config.toml
routed_scale = 1.41
balance_loss = 0.000342
steps = 7821
Below are experts of layer 8 (counted from 0) of a mixture-of-experts language model. Rows are named router (the router's row for the expert), gate (a neuron's input weights, with its number), up (a neuron's input weights, with its number) and show model dimensions 0-63. Each number is 500 + 25 x the weight over its row's rms, rounded and kept within 0 to 999. Numbers have three digits each.
After each expert's rows: "gets" lists some tokens that make up at least twice as much of what it gets as of all text; "comes after" lists some tokens at least twice as common just before its tokens as in all text. This comes from a sample of Wikipedia text that the model never trained on. Tokens count by the router's weight.

# expert 17
router:499532511493514526493492524508487492504533518494509529513474520475476500472478525448439466517446539480490537477481513478470483499505470512486513476540497498477532460482481493497496462490508478
gate0:536471546479518492529494500477466520500491538490512518495482498484532545465474522507448504538545530474525516553463570484499469496501513536491469443470492512489514510510511512469476521530470479
up0:515524489503504498467507465480497487519550451466470494487467499480475484522495520505520492498478453534506473488498466505465501527473498467538530499512531501500456500502499507556456483515477492
gate1:477441518482487536537467500506502511488509490524491487485541495510499485481523492538491455444497471497503484538490472497531490501506511473515470474513462450526507494519473494527511507530446523
up1:487498492474515522500498492526463492515480443486493508490536525505496527517490460523505503424503503533478506520529490512482512525491483474505528451548490510502519473537505509547516491505484545
gate2:510437506480504487523471503452530509474519476509516475505476514479495536519465503509500464531489486551529528485527528483529499502495477528467471463521500518488542528451511471521478459500528469
up2:488478449495465484480485501484519520471496481516495498513498499500475470545505460472499478524471431501516519501516472525544512495493512505490510524509528483474479508453506495530518540496523495
gate3:526488523508510460538527521495468482544484544490457533542480475524503492482487492480497512534527476496449578524504508537546506507452524510489452495528503479551498554471484456469510514538486461
up3:506472530504535526493499505496532489512495526514491467507475486504518513496474501524551513442465535464511482529475544469500527555483481511514524509540492461473493500555493529542459479490465470
gate4:487434474484525479526460503483484502508553500462461518489509498513494486527540490477536454480457462527501509505521479534490499476498483485499488503489502525497484479467508494469512511482508529
up4:543534513524491546505523473509537508518493463522486476503503485466529450459485465514495534567520523493521509498479511480487465523484519510516488529493490469514518537493508515514473485505473486
gets: " ", " las", "×", " Career", "–‍", " ~"
comes after: " |", ";", "|", ":", " in", " In"

# expert 26
router:521490454499510514470486477493490498510512519521492532505492452485494487491512496473448486495484513523469563497486506485494473462449521524493497476513537478517554476456520479506506479504512500
gate0:510484480469489522504526521535472485507495507461521496549534498493448521492469486561489472531502490511524490467527507445498465501506509499501505479509511486494475520477498480496531521466485545
up0:519496477464541442532501551500486538510497496482468482493501474493496471475473499463518550503541519506499501495483487492546488521504508521519504457515503486534512527508479497515477521488490485
gate1:502529467505494469532480508553504561528493479434518538489499487445480518466484499497503507564560507516485487505499510491527504510511469453465526482460473557488498471480479489485502493485505489
up1:529478485490498539504494500499484514469517549523507501477490495466486535490465453471460471513508519517492473503512484465437500486488479477526487500500502520465479535473506515539525496499512505
gate2:485508508480525506544515517508524483489513487517477482548532472521497529466492511478497493491501517508516545494487547480469502481505490501498503521521488499457540511514465452466473496461519489
up2:531484479523484502492462523542476521527513522473515504488411511481519474510497542519483511507471499474502472491512505492526457506480534518495522462500510532484442477484529555506519502523487488
gate3:524523478489490462511511467478551480493499504524529473506536527463503497507490494481467443505504479440488499473497442512485535508529467533484523503475517468521533511467525476492541481490504518
up3:505486497495515508528497549485489492537486520481533504474505484480512501503441493490533488491518479426532462531502493491533488456510454518476503485477479533488470451480473497505527470510508509
gate4:508534485474500519488444516478496533507518458426475484508487522538455556453477488465475478570485485461501531480480511441492478473478488492479533544475481490482490454485473521441509477477475513
up4:493521523480457490502509494454525499448534495532572446512473510526546497509437490510476482474489479517489529502473512551493480485518506502481514535500498474526534471451461527479466475516519515
gets: " he", " that", " his", " He", " which", " who"
comes after: ".", ",", " that", " on", " where", " when"

# expert 12
router:504541514498475508504480482487486465502503509484519528509470480486465539485496532461483474511469495499480557485462530461484441508448496523466490475535480483499509483455466488492521481475510488
gate0:562493487503524475499518514517510536517503468498496457497515493479513453511512491540492532469534547508514437478503490573510525476473529462507535463498523479515499498471503464472487504461482552
up0:510509496429497494469483499483490526498472473481481472517501516519532495448505458499490475508530473464483526473449474466519481475535499526516471487473511553507477466545497478493503510527562500
gate1:491457485507445483510501505469496517501500493504529479486462515507504507518531501524477505519509475545509510498508500525533473445483537476527531524446472447507467518508485435477496555486498509
up1:549510490479502521483523505498489527499485482527498508482516485516551525447534451535503521537508521449481537498507538514490522502507480521492457525495511526483484473485521541514490456525482491
gate2:534458485526504529506456533532489489484496472484529486496471509469498500506510512559482518489503517489508487488487496496511507489488476463484463524523472505480485484517471527535478543514433525
up2:509491466465491443459510505484502514528492501510507479500521513503524469559493486488492504485507489505508546533521515526474537487506507456503487502483501531499483483492537467451521490520523533
gate3:512529498522516492507484490460513510502492464523540516506478521517523528515494471470457533486479521514549469471526482525486508505511477530485561483473493496479499496482493498466505477442483499
up3:518458482510548490479449516493501491507457525474485495498472499530479480483509496500530490486480495516464552495513541503506528495463525471491463463511515543498468466523517487467476529505538466
gate4:478495462491551570538496487529517496477500515507511500521505469524463479471470417445505514490490496514521515487516479491497505490476486465488553530506517475488485485499458503499499490499551431
up4:475499500515523471495490489533548513525518519511511483520485530477509458538476472477445511525441518494519513500548543517497517472509508498456538483492520517475496476497498521500499540498545470
gets: "1", "2", "3", "4", "5", "10"
comes after: " ", " (", "–", " $", "°", "′"

# expert 41
router:526519483491509518458480492484507486509504505485542512525482451454467491460490547487457496528476526497506531506457520486478513473473492540475507462481508493473533469458485457463484467499533472
gate0:533498510500472477486473543503474486498524492505476467547500508501508519481525501489490527498499512468498489553508480521477489546475476465498531506511548541488535517538474496525535504497517475
up0:499479470493539528474525468523488478491483443500506518541482523549512470533483458507519512456469485519510528497510489486557465454524489515517518446491477504525535444468522532511483508491511546
gate1:513512525550527551493540504516483523484528528485521467505504509509486510484504473514514496456476451491534458520489519490497504496483518492518499480520527534499501482523489529498502532524481461
up1:482514482527481543466519533486463518528536502475490459451506530494472547500470509496515518474487499522525470486465509494448523499491516490500499505510493486553525514531460509516521478500544501
gate2:461510492504497462441490482537508498478552548534514484478522481518490506507497484505477545498544489508517481501523511485466491513518525545467542474494496463475475490516511480445504483504520472
up2:487551489514494524510491473520487480486526532509480473517479492486523518504515475524486477531483541527559473531494531514461493532491497489469472547522506498478504515499527468477548480506503458
gate3:470492533539457525519511495423525497534488476506517531449554480478490508481479526507509521519472501468460503502507448461486495519488506514491505478506469459509498496435491556509496472519501519
up3:464485501490498494519491454431543486501501458514519515495550477471513478470515524511501542535477513483466480509498465467482491489481512517506531528496479489500523503446481539486516496535557543
gate4:478494543508468528513555505516513491468498505454499513535448510507487481513512461517468558507458497498525500495509527540506495461509516487526489481500527498495528461507516499514403546481468487
up4:502445422504450500523457493524463536492530469498495502468553492450494487516468514456563490471513537507489530474489456503533519513463501484434441474532490505481483492522448484473499461515528502
gets: "\"", ")", "}", "199", "196", "200"
comes after: " ", " of", " in", "–", ".S", " World"

# expert 46
router:524512504473516523523494492484527475528505516489480534520485515465503487481480523483463497510466499477508536495475528469501501485486493520499522446519513493500542463446496489471505452480511484
gate0:500491457503463454468482490447502483483557547512479508513507497483466483529464500486472470489488494458481578506490533496551516504508539488470544470512496481510521508474540499501518514522524491
up0:512446472511464459473520494496506529490533534508496503517502514513494476524487498468470503506476498458525531491510551520530506466514520524516506464464523446545518522501516463525484502528509511
gate1:488459505516463540481459522477495487495517477505524481511490497509499495529454482518503475466468499484498469493496508474490499470516487519485471498485481462502517537543463472576508464530472510
up1:522502483478525498493469510467484486531496482530495474499527497504489472489483455493501516447487490496464495499506506493512516495497488517531472472501491510490513478524507532515465434474508503
gate2:495486509518503503540540482486516538456523517488484525511510519510497528489473565464484455509526502484500512516493495525538498563514549486528500486509452487521499478481504517492570503508468486
up2:450497526479497493569533486456564518515498474505533496478459506497476541524488505482503495488513535460455530485506521506512500527487489495511481456504459495487544523486524497510505468554505511
gate3:519496520506536541486517476498489530480505445511504509532492489517525510517537491529516472490444496500519510488509550515509489480471501482484534508515524429474435496541513487473505524497522479
up3:458516531515517516531478493527516489479518478483511508466517516505495474533503490548514473500463493507484500480484547492518497500469469491522510520506511468470447501546514507513511473533476469
gate4:508459453549520524464496498493519514491534529528514506478442449532535538501471512522508521508493478521488469514489554531467487500449491529442483533495486525458527486482528502470497489535503520
up4:499468514509471535505534507496524492482534519513531517461455474504536512482440550524501538506506479503456487486510520526506495525461497473479530532500486522554492495493486530460501461478491493
gets: " the", "'s", " The", "The", " its", " his"
comes after: " of", " in", ".", " to", " on", " for"

# expert 38
router:501506479495513506490523511489487450501502535499488543556509500468499497493486515440493512504475546510501548489479514507505500470420477523457500469524490508532553483483500491478523481522497486
gate0:492499477434480482548508510499472518526501475501495519527535499492451490477491484524521496510515504519510514515492448506519506529536527486513471528497519489516493514492507563512504486474467494
up0:460522500520527481482502496493491513510548558455566463480492457458504483482469500510509511523530492461491487479426518463494500538498464496508461500507500546479526495455487546494481481491498494
gate1:515501512481479504499510512505499478478507506493474531514488505514514509485519475503512417494480509548470502478525567495521520490513500490466511513492471494552544482496498494505500478487492490
up1:514527458511518517513517457497516456504476443512478515525509524497508497504564503473526496501517499542484504474509532452516518475453466479499513521532508503495504518533526525487503472499533477
gate2:501491492525485448484511522511503479591560496489473504481526475480478558536462492495518498509442498480486460490497515520540507491529467503477516557527509496445517515489482521510497530491504545
up2:473487463548443484550491486497523506508531481545500514529514487483476520485496500497543469555507511452454476509502507524520498484511526509490521532470525484494474516508486464486533469508503494
gate3:486497507506488497531514528503476502457507452482475467496510491487514550554480538508462532500515500504468478532498505529475464489481498557453512532500522478538474487491507495518545498509500539
up3:483515524432496478531497509482514516489467490496469496500528467509543482502509512495538492515470499460562491508504497501578526522528478512497534477498526516505469510505479517501556472545515499
gate4:504504474486522553471539521484525523545517483555459467531522501465461491516464500480503512504484474502495481472480496508517488497490493465487486487496482526475528497467484506541512460469473497
up4:520468520538543502465492468510467448469506488503529526465477509480509511485554511524460467498514516545475546536498530459453491486513475532500503505519492473512487509522488498441559518498495475
gets: "|", "-", " |", ":", "\n", " •"
comes after: " |\n", "\n", "|", ")\n", " Total", "%"

# expert 40
router:524508505509525492475460511480497474524518529495489516512478496471500531501484530484485473521469532494470525481459539453495489516477486533514527515516510501510521433486505534456549453466475513
gate0:495493499512516504501521502503470478497522514429499518456465497530536490494509434484508545499484562508537518498535485508477519474485516477499516470493475524501493474486536506481467500472486468
up0:473464468500482473516535521518517497519517481451528498453497460517543482537551448483512521494455549489452490478500489485472512497487523478476502473507506480529509473531491529476482504484493545
gate1:479517493496515481513496520439524480499521475525489465495526471514502430488441482489494502520496506496496474520500499495494498528458483494463494485496483524506486508486500471455495477499449484
up1:530484492532527502474466531470498492498583503506465483461501439506478513506468506516508464520495530530513501519488510495502506495520490560496493459451492516522461529502519478503494503497429464
gate2:475493472516532501502525498488551449553523481451517517508518487454494484473472530497487554534502530508498480514510488523501559507461520484510487518505508503522491479465470496454506484511491513
up2:556488528452496494468511528475468526488468533539497563510498505521511507511477483477491454478518449503522521502469534456484471443508460532484504508481486505501534487505517483478460492529480443
gate3:489524502519527521524469472510517487509544532443545527480506521489459492471539551493522496491474504463509540458452544472506476485509499462493496519507501461513484509476495500476492505507523447
up3:520541488489547512460486518540492511509507527476479516482537537522488507487501464478462479500525519481506509479473518535504476518509474495494430521491493480504468516505538492474495546527511507
gate4:469496496542530469472512509491502539548525481505480485486449530524491522477494514509501529504501494506549523524520526524517478511457515475514485491486528535485507501488492502513470562503490526
up4:468455461504534504504547517473509513528531482483494496534489503502502510486497512490476526501485498527508484508503505498513524472480533500468489518518576532485534490528546515482492537478502526
gets: " c", " p", " f", " S", " d", " b"
comes after: " the", " \"", " a", " and", " (", " The"

# expert 21
router:535495526503530509523487471492481508509519505498501515553498469476482490513484534463457504520486515513536548475474525498476480482431481543473494485541533519485501513447517468457493464508506493
gate0:568468529494493478489511492512522496497538489519498484533488509487554512492485476512526495540480476494506517510486476496523531510513503501517520523440520520489530518525461485518469470475481472
up0:480499529520520492491482509515475471493507498482491447520469501504464520504470494511506488467532512493515511489475454510508504536495490451530487467484498544488494459517506506543483511567464511
gate1:544506507495483506468529554491498504512499502504527520515499494523491478512512519494521508514471485497537493539510556464535455441470480519500475473546498524484491482522496440511487506492512563
up1:498493476485516498508515491508527515495496482463523468525479467504503459519510543547478562509470514480509499475499527481502492512492440529454503477524483473500443535510515476474454523510557526
gate2:484465497492508524476511504500532513511521479529482536505478524493535530523446514502475451531466500507501540502491538534495442522527462512494455505501498441495507526419523477493495504501511513
up2:521520510489517469455493482468500460490492532465501498470531495461475518505491485462469510540499513485483550460495472503544519495519447505503545525477485525519490499505469451472464493537507514
gate3:507485548464456492475502467509427466463536518506494497537516474465517510498497516506467481461496542513511523508514521507524512562526466500503517499500477475508529479451514474549490508503493525
up3:539487488525516559505444488484435460469551471486542487555511473502458469498522510494506529498506503480514506462532545467476514497460503521527529470513516502489464538461481504512493492487455493
gate4:498493486484524513513461491470464535473517536486499496545515444506519457536473476469491469544480506489476485424497507503508507519476525517488481453478533509485471507512511500492518485487514506
up4:494524499534478480467527499508490489519492465510482504454497573532483523482568510540487523470525497521514540524475475476498487485542494502494533506534482501525512472500494510470511516543517482
gets: " |", " km", " |\n", " m", " mi", " located"
comes after: " |", ".", "==", "|", " km", " is"

# expert 39
router:526499503507501510469481484485496497528528531499499519508472514445486537438453517503451488507468493505478550480470541493483503485509511488487491468514483480487529462470494495498505476490480497
gate0:518498500468508474502501489468469492465496474559505552495495493522512497536560455512516458512518542532477504463486513442477489455487513523463499540472480485534532521501560517468520480495553508
up0:533483507530533517495500475533509522492510546455480445496506497498475461485482523489542515479484449511577502513522480557557492497481477468550530477520520516494461524509473510510452501496475492
gate1:511538503502518518546476511509540487525442493479470485507486463515521457481504472481517513503503550467482474516476507479529514532507492496471498476524503513521452534499469470483532528495491518
up1:510477508534477565494501499506521515514512505463484478470528518488480469504511487516518523502520504483492462501454526526509510536529514467481492524509475513487480490458477529506481496529469534
gate2:509533501504514521504480442517502531499512522508506541522486484517488493458511521522508488542503491468470518504478536455521490512527502526489489478529474475517487428519538523510456486470516527
up2:531502501488492493504509468531532497532499509489500517496485486496488481491469533524497479579472482476522476505501479468493470504526516526502515479509498506494463456534510503504468500487547518
gate3:510508490495484599475529520515496541536471498500489484488507490507514508466468488496543528450534505550528454470485498498482540471486509521484521490511536505522531552508512480522463479500500521
up3:508509499514507460480492481522521513475521507532500528514481506493463503503506544518480515529533486489526499516501513483528503525529464480501482493529505478521597512534502496475504477518511488
gate4:502475513472474500497495450482490485483502540488536481510488476465484493473515441486491500479475473462524523452519558496471499490507551474477519491521458505502507505469514503466479513480453491
up4:517507515541533486503504551527474532496453475516465486487495498524525469522487536528502510510522503497508465528499473499523499500483482543466451528484502503455503504529496445514513492497509508
gets: "\n", " ", ")\n", ".\n", "201", ";\n"
comes after: ",", " (", " in", "2", "4", ")."

# expert 47
router:540509463481535507497494481474516492531507470478465531501495495471516517464481529467464512526500522503497583478479518477510501453449490538507489489525469498473529510494480475501504456512518502
gate0:546496509520498491483457504465470495476547509517488475487466500526512513422475525540490480501521518510523524467513514543504470479472524563490511490518534512517486497496506466488503487484504520
up0:567504491505488486483428486505497483499492475471484515488471477506498489449490520487511512515490518516523518486472486508515461477450553519452519491488463528483531515497493462489486516504523548
gate1:451502501486539509484500499510516480491518518496478476511506509475507537474563491495484455546490486527530520483497483530557499533562503491540493486476509503478506487466489511473476496502532508
up1:482483554501474479498479522455498505508533481508483518516484540511460493542429510512486480477517504491461528509510525514470514533490502488489528505520510483501486489495506459520476521510499480
gate2:490494499496522457524497476504476518480488457488529540513479520499512563521475548510488509541501534529503522493486520467500489468491558485505503519511473489491539507523524487476525488527515512
up2:501527478478489499488487504532462485485522477512502527495509503520498529515526514493463508470476520531450460500481491478476498485479523473460526525479456486514551468465506501534555528514503485
gate3:450491519471485521490487512472493480514480527519509494536554482508543493513474474507517458496512515494485494495502481502522534503491470514497480494511512526522526498514477468470504464520448480
up3:490485545436505483518491520471503501527518463528486501490467526525510483525532467538491511544500482459468489491542452512503497509484486420540468512479503536465525511491516539512521471535472501
gate4:471493470536528513508497539463509503495531537487475477480490480491497489524497475480453464474515505491491474501501482513450492507520480498470487500482482512472523536470474532509472427549448494
up4:487549477502529480531513485541501454509489523502463533524512501500508520460466484514481508526508482506493501487531512490460492516457518478512515488515494489471512496496557515506497515513517500
gets: "\n", "201", "202", "200", "0", "199"
comes after: " ", " (", "201", "–", "202", "200"

# expert 31
router:538502486458496505521475500500491474522522525488498531556475442490501508477519528451471515502483500512490565506474512497480505491444498528490540473547473491501539490475479478488525462478517460
gate0:536498499471519576549537475470479484482489446447530443505509481496484490503511439508553510477469455506507482486500503549472496491502488549456500502479485512521493503518504477494501511541517536
up0:537534483494522482530530487596449492483482486428503497511518476499439496465508486526505531489450533516529490499454454526511489511515508485466524485490494472555496504493521494490472478493464499
gate1:513495494516509540502500512495499452512487487505501477543457468505473504492507526462539495490496490507492516512532486478498555515492472490477542468508531464491515517470507497521509455442512510
up1:483525499503502547477510530530464529504454498496495536468523489536496487509476422499527514487523522501510514520508494512513468489518491521558449496542491500526450512494486503489502524504535474
gate2:476468506530481534499515501483483497510488539489474488518501503492492485537528498475457511526503523478500533506489524531514493487506519504530523419500492535450534505538483509435511459557510485
up2:519526501512475470498553529498511476480503467527519489503507516509518508446501531528544489504489462497480460475522468450429462514523494465432517556489541457514476503503466508574464522457494495
gate3:511522470516509486446510508516506540533491488519501450477450515488497472476529551529491520495491513498495495520493508455459516455486524496503514471509513445530546478526516475507488489470519499
up3:536506471495524494517484508529490478508539496438465513530516470504513492484526538540526496465488532480493508488488487498490505542496493535479503501486538507525475491507505460573450522518530464
gate4:518489545512531479457504526498475466513490498475476501501476517516525500494520533540493459481491525474530493488469496511507479542523497540492516522528506533487495469452490470502524513507452482
up4:505496507485474480518471480499486456524478501491498504492456532536570528482495517542475470481512484476529500502486481521481484526535515537502481514501489561462465446502492473512524504521558510
gets: " for", "0", "1", " this", "2", "%"
comes after: " ", ".", "–", " Green", " .", " for"

# expert 19
router:523523509496519496502489462500503469505540504504480497509470509478493501510516534491471491526453507488508546483464481485507511482467478534477510499515511485526531450479503491498535445460506519
gate0:529546508461529505491494464497488486501483492455488477571492446512531514531490484461488518507472521530508496452474478478516473500476522517486513514480525500511492495493496530490498484558465482
up0:504476501533505531514499522474510526515500519536480532468526544471473523470505505461460491500546496479456498551545525512489470476543523503492510461526467473494533495503499490500478475486540521
gate1:491474464521493470479522483508511483479545502483511471533498494522511463511505470465518471560477514496530525499499528527451515497526479564460516501461511530527503450510503495514484501507517510
up1:461509479525498505520448515481495503520516481474501547502477516493521489491503501496508501464527497461469453509514460504527466521518504521492493480496532527495494470518476472497524504514523485
gate2:496526468486508513520511465517530540513522476494501543490498501526543533470500557497496532506500493515496537511515491528506501488473479567496506483467459490496528474507533510519455488462521473
up2:504499443494505503498469483509514518493513494492482510481532505527555540456515536500505530520495495507515482559486459543507499470466507553517469495494455488491536486521533510507450497493471483
gate3:492509502521524460490414531473525479493478485517430507535489501498511493517503456488467537531507568510447512470495531482485533458482480530514474478433546506503509548489488516506530520475531516
up3:494523533550499488495451502490513506481493463535462480562516498472501498502512503475470515510529534541476524476488500500502467479533514556520521494458527510509495498518512523507526489497538511
gate4:467489519515489482551443556469494506480518555493516477511551494481515540490478516528448503518530534489483503501525496475523500530494493487508477458510526536495496515503511511518483507531486482
up4:485484506543456515500440509485491505492522545525559508461518547504479532472518533497432534474505517470510491479519504491544518477501510520507491514464525492472470481475475494507455544535474486
gets: " ", "–", "-", "/", ".", " $"
comes after: " |", "1", "0", " /", "2", " July"

# expert 43
router:525538524489542501472465474482491494519509530486488523523474509452488505458475498450462494535459537493471581478463525442497495491455456503509518485548527482483517445452478511472522463489516498
gate0:464478481485487485511519450507439460529514543538504495502497488533512472464484488468459497518492491452473508494496456472526520524529462530465504498470430552442483463476484518509534479513498513
up0:506486490492484476514532463478509501531488521527507505502520493522492453466532486466432512511500480468535497485512467477502513512490501500444518504512471535419499501491479508497504528532527488
gate1:529469531484526511493492507467484489496505498493504481468504474475525502516464502522487506461490457495487542501481524526463504535514504487525494488519533455542537532472513516537509516528436496
up1:506516477500491538498475506456536546508529478542514455506507534528461517516517506503507482531473532540503484498513489486494496489503549515454515538488475505466506489506478484483481482482523492
gate2:543526539476510518531483484542483488500485495486450511494511491539518507457485508475513512475505496530476509519521506490501493511467478516509495449544519515528475500490515491524505542471473509
up2:505514513448464476524510483534460485473495481478464513506532483545511521495508499458520502507519501524502513485458524550482500474477498541503519480538503473551479550492494512515518569515466513
gate3:472474519491516494518473511483536510497527537474506498517514468489533491489471487487521455527493493478512494450470476511496518499505451490466469479477465490504494466468491480465465562482503479
up3:465531482515507511500502508458496517527473540502505515510512496517502501488460523471497501504508523496472530511517481458514518456529522533500503527470450499477464476580513524467489482488558466
gate4:477490483501454508519488506509460501461524501513458511512518505475527508502473497523512458519460474505500506503494474532513465482501509513497507494528506514510515497528482428495478460496492541
up4:524440521499508527506531570481479489508565491463461459518476508485511477475494475550494503459499483535469514492531526478500521522512493523484466491486495497513534484494493492511516489495475483
gets: "-", " |", "|", " United", ";", ":"
comes after: "\n", ")\n", " |\n", ".\n", "\"", ")"

# expert 16
router:515510494495487513521533492491500481494495496498450532546492465458464509488486523455463506508497531494508530482468521475496454483473509520484499458506510487503516462476474508508503477496516458
gate0:483553518504531507490526550469494482540474466493501535501530483544558487518518483483495519487474502462519547547526470506485579541448442474497525510512519477487516470503482476524528497478524514
up0:475543529551515520474537518534508501503471463467526508529533503516530474482528486543520504463473503474527522529504483521491549496480453484541511514501506479506484438527468492529545511458522543
gate1:553503493536502490509494475495496531502551486525516483469495472449517508479516510464470496481498495516475525535506496496509480537505508541464487530513453466543498497519529483513537492513526531
up1:515509497534481493523524524495491444514532503510481476495521486514458519497509466477540493515513546454496495467545464508503492498484476507496531488506511471513478498512482509506485478480488507
gate2:534520496523514514481513497511508512493486537488507475507496475466571492519453487531414523487499491506496484495456502483472484497472492498483488484518473467512496497473512523491489492505481481
up2:464475516457490511549463540518435527496479481525463526525519501544479487524507506460524504537498531491495539494502497544495557495530477493519510526472511486465501513464511515522488472509524487
gate3:487548506522502526525513496476547491516491457521451503452541486507482524493479512495492491501478502519440529514489482531470491553516509474499483508467492468498503540504546512479530487526506445
up3:484529490480490532448522523496450520487446480471502492456488517499478481486496491524519498494518486557499497497473489505494511475510515463480498520504492478540506442494461447463491482474505519
gate4:468492552512513467507519481519487474500469479471519558499434498493440490546493479530506517498486527494466490472490506481492539503475487491506490500586503467538505526499478518526479476467467495
up4:464519480532495415512521525496481498530490499467500559503458479469429452496503456513488519473495543483453495497547466475500534529494489477493491495539487500529493520504479519516522514469488485
gets: " and", " or", "6", "9", "4", "5"
comes after: "201", "200", ",", "202", "199", "198"

# expert 37
router:512494490462505515501492518488526507535495518490475506542503504478495526475478526477454491545493512489499515499465541490469476489462500523488539475508475498500522462474499451490517468481523487
gate0:505478502518461465475478523507529492474566480458514514534534518476500519522488489504502464533484511561477510476484502428469497493458529491480472509501538440508501507543494508477519530484498504
up0:503473485508510496510472479570527493466512548495528513483483465563492505518512518479536491496483512487517498482491468463476493528475535469462524511497480469507477536536506554489485564495447510
gate1:519510508461500469515511471516457505502490493460460492503508532510525466489506506494475539523514490469538521478483474534516474541485538561530543552479508459475487497523484495518485477517526505
up1:546516528484497495502503484510465486469484519474472477552486546528542453472502481485497532498501473456527526513483489544514482519493526568532515531492493455465479480517481484551461478514510499
gate2:499506473492537547497482493497532508486490551507551492515502527546467519487475506489507553552483483501545477488502521501569457520510477481459475493534535512498468473499496530542493480462482466
up2:540514538493489390517525496512448473485491466467471549504477514473537491506509516494531490485522527492496500503481507490466531486444496513529505490503524497499512585495513465500483530535499515
gate3:548504516505476486485521458506511495465465513476553483470497497530486503447484523508506508474508483452522521499452478524513470504517516508487451532485456498469497481512504528523503523491454487
up3:510501481559531493467485552541462497545497518515468517522461503433495495539504500468485534512514535515462507552502494473531540461473496499492536517527540576470479477513500480458504447532527481
gate4:535522515495498492496518493514485455481528494485551510525497521482525478493478479485496488550454502470486507438472517487506482534481481489478519541515494445513509497411490496461495517519493499
up4:507506480519513505513502545473482538502503522513457505504467493493494530534515521460506529480476464503531498558499479491540487489511513522468472433470458521490490500544501465544525471520510488
gets: " B", " M", " D", " L", " K", " C"
comes after: " |", ";", "-", ":", " (", " \""

# expert 6
router:534551504496521494456496475498501495517493510492490512512482503459477501477486541450474505483454527470514530493463540459463447477431486506454538489528484490488531465475509477471506479470493497
gate0:534502472501510478492494509497465495505479440493505518509513508504474500526519483519501499460490523500472506509500498477486512513457498491471500495492506556517473504529487437550489507459511502
up0:485515509494448483497504514444463524490506496507505544499494516499496511483510466511509499502533475497522454502513505459518486462546536518515523526506535462492499535507507555473516514517516504
gate1:511485523499483491542522497539493485508453532504472531487504479506533543485469518525514506509513483506522498527489465522510446505525505538502479462491502504521507476500505490485520467483489512
up1:496545490494515504501458507474504487511514481478488467517465482497511450485503486504470511469527510530465500509528545509470556546452437465495484469526550505476487504468496464486528494494514498
gate2:511528519491529475477508503520463478502469505503499481496502514475504533497480566469535504430453542447487460542499523470480502549473463492452542484520507517468513501521519523528507479488495503
up2:517478484509464551497480469511513508514508487493478482505490502484511530504500461527521500556492502527524486498486522523536494478520585500518517520512508477486535442490505536468460478537501517
gate3:504500505533488506491544536501462454487480556522491517516464504502543478511460487499496492552503443457498503490422474500504498463539459490517487497456481522494483473516488534474497451518487450
up3:512524478479523507522499490534540513548466480523521488490509496516479466458531514492519533468516556540490491464529495506504558501486529487522525490504522493533536558495500465537477510451544493
gate4:516450499528465573494494532477511486489519530527452476508501505518500512507445488517440492511494448482489517467487470510549489534515519479507489511498487526507498497464484542479537500532499484
up4:512493492560478507490508515510477502541482529454525525488508497470505518526477537497480508489500498462540468512483480478512451505515493457467500518511475547476457497493516582469464519562501465
gets: " |", ";", " —;", ");", "ο", "%;"
comes after: "0", "1", "2", "3", ")", "%"